config.toml
n_experts = 96
experts_per_token = 4
d_expert = 32
activation = "swiglu"
balance_loss = 0.000145
init_std_router = 0.00869
lr_router = 0.000547
vocab_size = 8192
norm_eps = 1e-05
lr = 0.00559
beta1 = 0.95
grad_clip = 0.5
seq_len = 1024
steps = 4223
Below are experts of layer 4 (counted from 0) of a mixture-of-experts language model. Rows are named router (the router's row for the expert), gate (a neuron's input weights, with its number), up (a neuron's input weights, with its number), down (a neuron's output weights, with its number) and show model dimensions 0-127. Each number is 50 + 12 x the weight over its row's rms, rounded and kept within 0 to 99.
Before each expert's rows: "raises" lists some tokens whose logits its average output raises strongly, later layers aside; "mostly gets" lists some tokens that are sent to it at least half of the time. This comes from a sample of Wikipedia text that the model never trained on.

# expert 4
raises: "ence", "en", "igi", "yle", "ingham", "eto"
mostly gets: " Hu", " Chi", " Ke", " Mi", " Ki", " Kn"
router:65 59 35 51 62 48 52 43 64 41 38 58 34 65 52 43 52 32 47 68 66 38 51 30 37 53 33 34 69 60 41 57 64 43 42 60 64 62 51 53 58 70 54 39 62 70 47 25 37 67 48 47 50 41 66 58 51 59 48 44 35 64 65 64 46 58 44 53 71 56 59 35 46 50 41 38 47 58 58 56 50 55 44 46 55 60 55 54 35 60 46 47 41 63 67 49 62 60 21 38 65 46 66 58 53 60 48 38 68 48 38 53 57 28 36 92 74 45 55 51 62 70 28 58 55 67 50 58
gate0:39 59 59 38 53 52 54 60 63 59 55 33 28 59 35 47 60 54 54 61 77 42 41 47 44 34 28 40 49 64 45 77 57 40 56 52 60 38 33 67 42 41 59 41 46 70 39 34 44 70 44 63 52 60 48 53 44 57 49 46 49 51 51 54 47 47 53 52 61 44 67 44 29 78 40 65 35 55 45 53 45 57 46 83 53 38 39 60 55 59 54 61 49 67 67 32 51 61 48 61 51 36 46 54 42 55 59 15 48 41 35 50 48 64 31 52 82 47 33 35 67 31 43 49 66 54 45 34
up0:47 35 47 55 41 52 66 45 66 45 41 43 58 57 55 64 73 51 42 29 54 62 70 50 46 49 55 50 41 70 47 44 59 64 46 69 79 52 64 58 39 35 51 25 56 65 44 60 42 41 47 57 42 50 52 45 24 71 48 35 60 57 28 64 57 53 28 65 53 43 28 36 53 47 46 61 34 32 54 40 61 40 52 50 55 53 50 45 67 46 55 77 58 43 43 74 63 34 54 65 59 55 66 55 42 55 55 48 60 43 45 30 49 45 65 36 21 39 51 28 49 50 21 48 49 40 39 43
down0:61 51 38 61 46 59 40 48 56 63 20 45 62 42 38 39 42 51 59 50 49 64 44 52 58 69 62 46 58 43 49 35 52 55 43 43 42 62 59 55 44 35 85 37 38 63 52 50 39 78 51 59 42 45 66 51 53 57 68 41 51 45 30 36 23 43 64 39 40 51 43 50 69 65 48 46 54 57 45 47 41 55 18 46 36 51 60 43 53 56 52 50 46 75 38 63 54 37 60 44 62 57 38 70 61 30 57 58 53 59 68 54 39 34 18 47 53 23 72 57 33 63 57 38 42 43 34 46

# expert 82
raises: " the", " a", " an", " its", " his", " her"
mostly gets: " as", " after", " under", " to", " until", "In"
router:63 65 59 45 67 46 56 38 55 36 67 56 28 70 43 54 60 43 51 64 46 49 49 52 63 38 33 54 44 60 57 57 56 39 43 48 54 71 50 76 54 51 43 38 42 70 47 37 54 47 51 41 59 33 65 54 52 57 46 45 46 65 57 47 59 54 51 55 73 70 45 36 58 39 63 53 62 66 52 57 29 66 52 41 49 78 63 55 48 52 65 47 43 73 41 59 54 67 31 63 49 77 78 59 40 55 42 68 41 45 15 37 52 54 38 58 51 47 55 32 72 49 46 41 39 65 28 56
gate0:49 44 55 44 40 54 64 47 58 38 47 59 37 47 33 37 44 53 54 54 35 44 38 33 72 57 58 67 68 76 57 59 43 55 63 59 25 41 64 51 55 49 49 46 54 51 72 31 49 40 33 60 51 46 69 71 43 75 53 52 58 52 61 47 54 52 47 52 83 44 60 31 50 73 55 56 38 52 31 30 85 40 49 56 64 39 45 43 39 37 67 63 40 48 40 54 48 73 43 66 38 63 64 49 42 60 36 47 33 44 41 38 50 30 49 32 60 55 39 51 52 52 42 37 38 54 45 30
up0:35 51 39 51 54 57 49 40 56 65 38 69 70 37 49 22 62 51 36 48 54 65 39 55 41 72 51 54 46 59 57 68 41 53 57 65 40 44 41 25 59 44 52 40 41 60 43 60 49 48 58 71 52 48 81 42 37 38 55 58 44 32 41 58 42 55 71 28 60 64 60 57 23 63 45 39 30 27 50 29 52 39 47 46 21 41 33 30 47 55 52 67 37 52 53 58 62 62 56 70 59 51 39 72 41 67 32 53 61 53 50 59 76 45 45 55 44 54 48 43 39 56 50 56 69 52 49 45
down0:55 50 59 51 48 44 43 42 47 54 52 31 45 46 79 70 60 28 58 57 41 62 50 49 54 52 34 91 48 51 67 54 44 49 53 36 44 54 51 72 57 56 49 55 35 44 63 37 33 35 46 59 57 44 39 62 61 51 47 58 64 36 17 31 67 57 62 60 46 37 58 50 61 61 50 53 67 66 39 57 48 38 46 36 73 32 49 61 63 66 42 41 66 42 41 46 32 44 43 52 44 56 49 66 57 39 27 51 38 35 70 40 37 77 44 53 49 25 40 50 56 55 54 56 45 70 65 49

# expert 1
raises: "Ph", "S", "M", "J", "So", "As"
mostly gets: " \"", " (", "(", " [", " born", " among"
router:63 50 35 53 64 61 46 64 31 43 56 53 43 43 55 55 70 43 54 54 46 42 45 35 54 62 35 45 70 49 46 58 70 44 44 47 73 53 62 72 44 50 48 20 36 44 40 38 66 46 22 27 48 53 58 64 40 41 33 40 48 70 62 53 51 45 50 66 45 58 70 50 68 53 33 47 55 74 57 57 42 63 45 40 39 54 54 43 34 48 47 52 58 60 49 49 62 48 25 50 40 69 62 48 50 55 47 38 66 48 43 42 65 43 38 67 63 66 45 52 64 48 19 44 43 79 33 75
gate0:43 58 52 40 22 55 62 58 70 26 53 43 31 13 67 67 68 34 65 53 72 52 50 56 53 36 36 52 53 50 65 73 65 53 44 47 43 56 40 51 60 44 58 41 70 54 39 46 57 43 44 32 65 39 63 41 37 57 28 46 64 51 58 38 64 51 56 64 44 52 54 37 62 52 49 63 52 56 58 58 44 58 47 62 42 58 34 53 63 32 61 52 54 55 55 32 60 72 42 69 51 33 30 31 41 53 35 39 55 66 37 38 57 51 39 65 51 50 34 52 58 37 46 43 37 38 77 46
up0:31 56 48 57 50 54 35 39 55 62 50 47 42 58 58 34 56 42 41 65 44 57 51 58 37 56 39 49 33 78 52 65 52 49 80 65 54 43 53 48 43 37 66 48 64 65 43 55 53 52 44 41 66 67 64 37 55 56 20 49 48 38 50 64 47 43 28 51 47 80 52 21 50 70 65 56 71 57 22 59 52 62 38 65 49 59 54 39 55 38 71 58 40 59 50 46 43 38 39 53 43 34 28 60 34 48 47 27 41 63 52 60 72 50 58 46 46 46 48 58 29 40 48 23 46 52 58 43
down0:39 32 38 44 43 50 56 48 73 47 43 42 49 57 33 50 81 50 53 56 55 75 57 71 49 71 63 50 55 60 44 45 34 78 62 52 55 43 56 46 51 57 40 66 36 83 51 47 35 53 45 52 27 26 50 48 66 33 47 67 57 49 44 64 45 54 33 51 63 56 45 32 56 66 44 56 74 50 59 39 52 30 41 33 75 69 54 53 68 56 38 32 57 50 48 49 49 56 57 57 48 53 30 41 55 42 52 50 54 21 71 66 55 55 54 34 66 46 51 35 50 50 44 41 57 46 35 41

# expert 67
raises: " the", " he", " a", " his", " it"
mostly gets: " which", " between", " after", " when", " where", " who"
router:59 48 43 40 69 65 61 42 45 48 33 75 36 47 56 57 44 38 54 63 54 38 32 48 67 39 40 22 51 74 53 67 54 53 43 63 48 71 47 46 57 52 58 31 53 51 54 48 61 56 30 41 70 49 52 90 49 50 50 37 54 63 52 80 56 50 46 60 61 52 27 37 46 40 51 49 63 56 62 51 47 47 47 40 57 63 56 40 49 46 65 33 44 67 37 36 53 66 25 46 28 55 52 58 39 71 57 37 34 52 43 51 47 50 47 65 56 62 32 49 64 43 35 38 58 70 41 70
gate0:44 79 49 64 50 58 54 43 51 41 54 60 45 59 44 67 57 35 59 33 68 35 41 39 47 48 49 52 35 57 41 72 45 36 56 53 46 66 46 14 35 66 61 43 54 26 63 49 53 46 43 39 66 36 68 59 38 47 54 57 49 63 51 50 46 57 57 49 75 24 44 46 44 47 51 40 45 46 55 33 62 58 60 35 45 37 59 54 58 35 72 54 31 49 58 69 60 61 44 37 41 68 49 53 24 70 38 51 60 58 25 56 38 54 52 67 71 40 44 35 63 63 58 34 56 46 46 28
up0:39 74 45 62 41 62 58 47 55 44 60 62 56 74 42 46 74 40 65 30 51 48 36 49 51 57 43 63 41 54 45 68 32 49 63 52 40 64 52 22 46 41 52 50 79 55 59 70 41 40 43 38 50 51 36 58 38 47 34 59 37 60 39 17 30 58 31 55 50 37 55 45 52 43 44 56 47 49 42 49 52 71 44 32 39 47 41 53 56 46 67 54 45 59 71 45 51 58 56 47 48 49 59 54 27 64 52 24 59 61 40 48 57 44 65 48 54 53 40 27 79 70 59 40 59 49 20 55
down0:61 40 69 20 58 42 33 28 58 51 41 53 38 52 35 42 45 48 43 40 46 78 32 46 44 45 36 46 20 48 52 60 49 59 34 61 37 70 37 41 52 46 48 60 74 49 68 34 42 43 45 42 53 71 58 56 54 53 56 50 47 67 35 56 48 51 53 47 58 44 36 61 41 62 60 22 70 57 45 63 52 50 31 38 61 58 59 68 51 28 53 54 37 47 47 72 34 70 83 39 49 48 60 31 67 53 61 56 49 47 46 40 42 65 34 46 31 43 51 57 52 52 36 42 62 49 46 57

# expert 33
raises: "J", "s", "She", "H", "A", "It"
mostly gets: "\"", " \"", " '", " [", " her", " read"
router:48 66 23 53 61 58 59 59 48 44 55 66 21 39 50 68 55 37 45 42 64 54 56 40 38 45 40 40 62 59 62 51 56 41 17 59 80 81 43 57 61 36 56 38 44 57 60 29 61 44 34 48 66 54 48 53 42 38 45 38 52 79 59 51 45 62 42 65 53 48 44 37 59 39 34 60 67 56 70 60 69 53 45 18 46 52 52 51 53 51 52 42 49 57 61 36 71 53 37 47 35 49 54 57 31 56 42 40 52 57 41 41 55 43 57 56 58 64 39 28 56 68 34 66 51 63 45 59
gate0:77 54 38 46 53 30 66 54 52 50 61 44 14 42 59 54 53 63 73 48 54 50 60 40 48 36 46 29 52 59 59 66 59 51 50 41 50 52 59 37 28 58 60 38 76 29 85 20 35 62 42 49 63 65 63 38 33 62 51 61 57 42 52 41 49 50 46 61 62 53 67 47 55 60 49 52 36 32 60 58 51 49 27 40 69 29 39 63 41 49 43 55 33 56 66 44 69 57 57 41 45 52 55 55 45 57 61 43 47 64 37 44 41 60 33 32 54 30 43 57 58 53 52 40 48 54 36 54
up0:40 56 55 47 46 78 58 18 61 58 48 47 44 50 34 47 61 46 52 66 57 61 38 58 68 57 39 36 36 44 65 54 44 59 46 65 34 64 44 55 51 35 63 61 38 68 30 51 60 50 58 51 51 41 21 77 35 39 47 59 55 44 42 55 43 45 43 26 43 34 49 46 44 42 52 40 71 54 27 53 38 46 47 65 50 52 31 42 64 58 51 93 58 60 54 46 50 63 38 50 83 50 45 64 34 51 56 66 59 47 42 62 42 40 63 33 46 44 37 40 49 65 53 43 40 48 61 49
down0:56 63 57 44 58 33 55 49 37 35 56 57 45 55 40 63 59 42 58 56 54 79 37 38 51 55 38 62 56 68 39 49 63 81 40 75 38 47 52 42 47 42 71 52 70 28 50 30 39 70 59 47 63 30 58 48 45 59 49 46 43 38 56 35 32 42 60 49 41 47 65 43 49 72 54 61 52 44 26 57 57 60 15 37 51 57 52 42 52 52 52 37 58 46 48 52 51 38 48 25 52 50 20 37 60 56 55 71 56 55 61 46 54 54 49 40 49 20 54 74 38 48 65 65 52 44 52 56

# expert 25
raises: "0", "5", "6", "7", "8", "4"
mostly gets: " 18", " 16", " 13", " 20", " 14", " 30"
router:57 63 41 51 77 66 38 66 52 40 47 72 46 54 58 56 57 53 52 68 42 37 48 41 74 48 29 58 51 59 43 55 48 33 49 63 55 46 48 64 63 44 49 55 55 72 45 39 69 50 38 55 45 41 53 58 51 42 10 50 33 77 54 48 33 64 60 37 59 56 35 46 59 51 45 68 48 49 66 52 40 53 49 53 31 56 44 56 43 52 51 32 75 55 63 40 38 66 37 56 68 52 69 43 37 69 54 70 55 38 60 48 59 58 26 67 56 60 56 31 72 59 39 65 56 63 44 45
gate0:49 62 65 19 50 61 55 46 73 41 58 71 60 36 49 65 48 55 46 33 66 51 58 44 61 49 56 39 51 68 34 59 64 30 61 34 48 44 39 63 78 42 40 55 54 69 61 34 58 62 45 68 60 65 59 46 44 56 47 42 44 54 77 39 33 52 47 31 49 45 58 41 39 57 54 43 38 60 19 30 51 45 43 71 55 45 44 50 53 46 67 46 51 56 50 41 76 57 34 66 55 40 44 54 34 37 19 55 29 54 46 46 65 57 47 41 64 33 59 37 61 58 49 63 48 47 48 37
up0:47 53 59 38 38 47 48 65 69 63 58 46 63 51 44 41 63 37 36 60 40 62 38 42 44 58 32 51 34 63 39 64 52 49 47 52 59 77 37 70 47 35 42 47 66 53 46 37 44 55 33 83 48 49 65 47 46 67 41 21 33 37 45 31 31 42 36 38 71 42 49 43 45 53 51 48 39 27 69 51 52 46 55 51 51 56 46 47 46 67 53 77 67 46 42 31 63 63 45 73 74 50 74 60 57 62 68 57 46 35 42 41 49 57 42 39 43 32 59 40 37 53 59 61 50 46 41 45
down0:29 77 53 43 50 40 48 41 72 63 62 40 39 61 60 30 45 39 75 35 48 77 64 56 40 53 60 44 40 58 55 28 71 58 40 39 53 56 48 60 56 53 58 60 65 61 56 63 38 53 54 65 54 60 44 74 52 48 60 32 60 38 55 38 46 51 33 37 33 45 52 49 44 76 42 40 67 36 45 58 55 53 26 69 60 47 51 54 64 64 55 41 73 59 32 61 56 49 44 36 43 53 57 38 48 18 53 38 52 59 47 46 51 47 57 44 46 47 40 56 25 37 50 73 57 36 34 41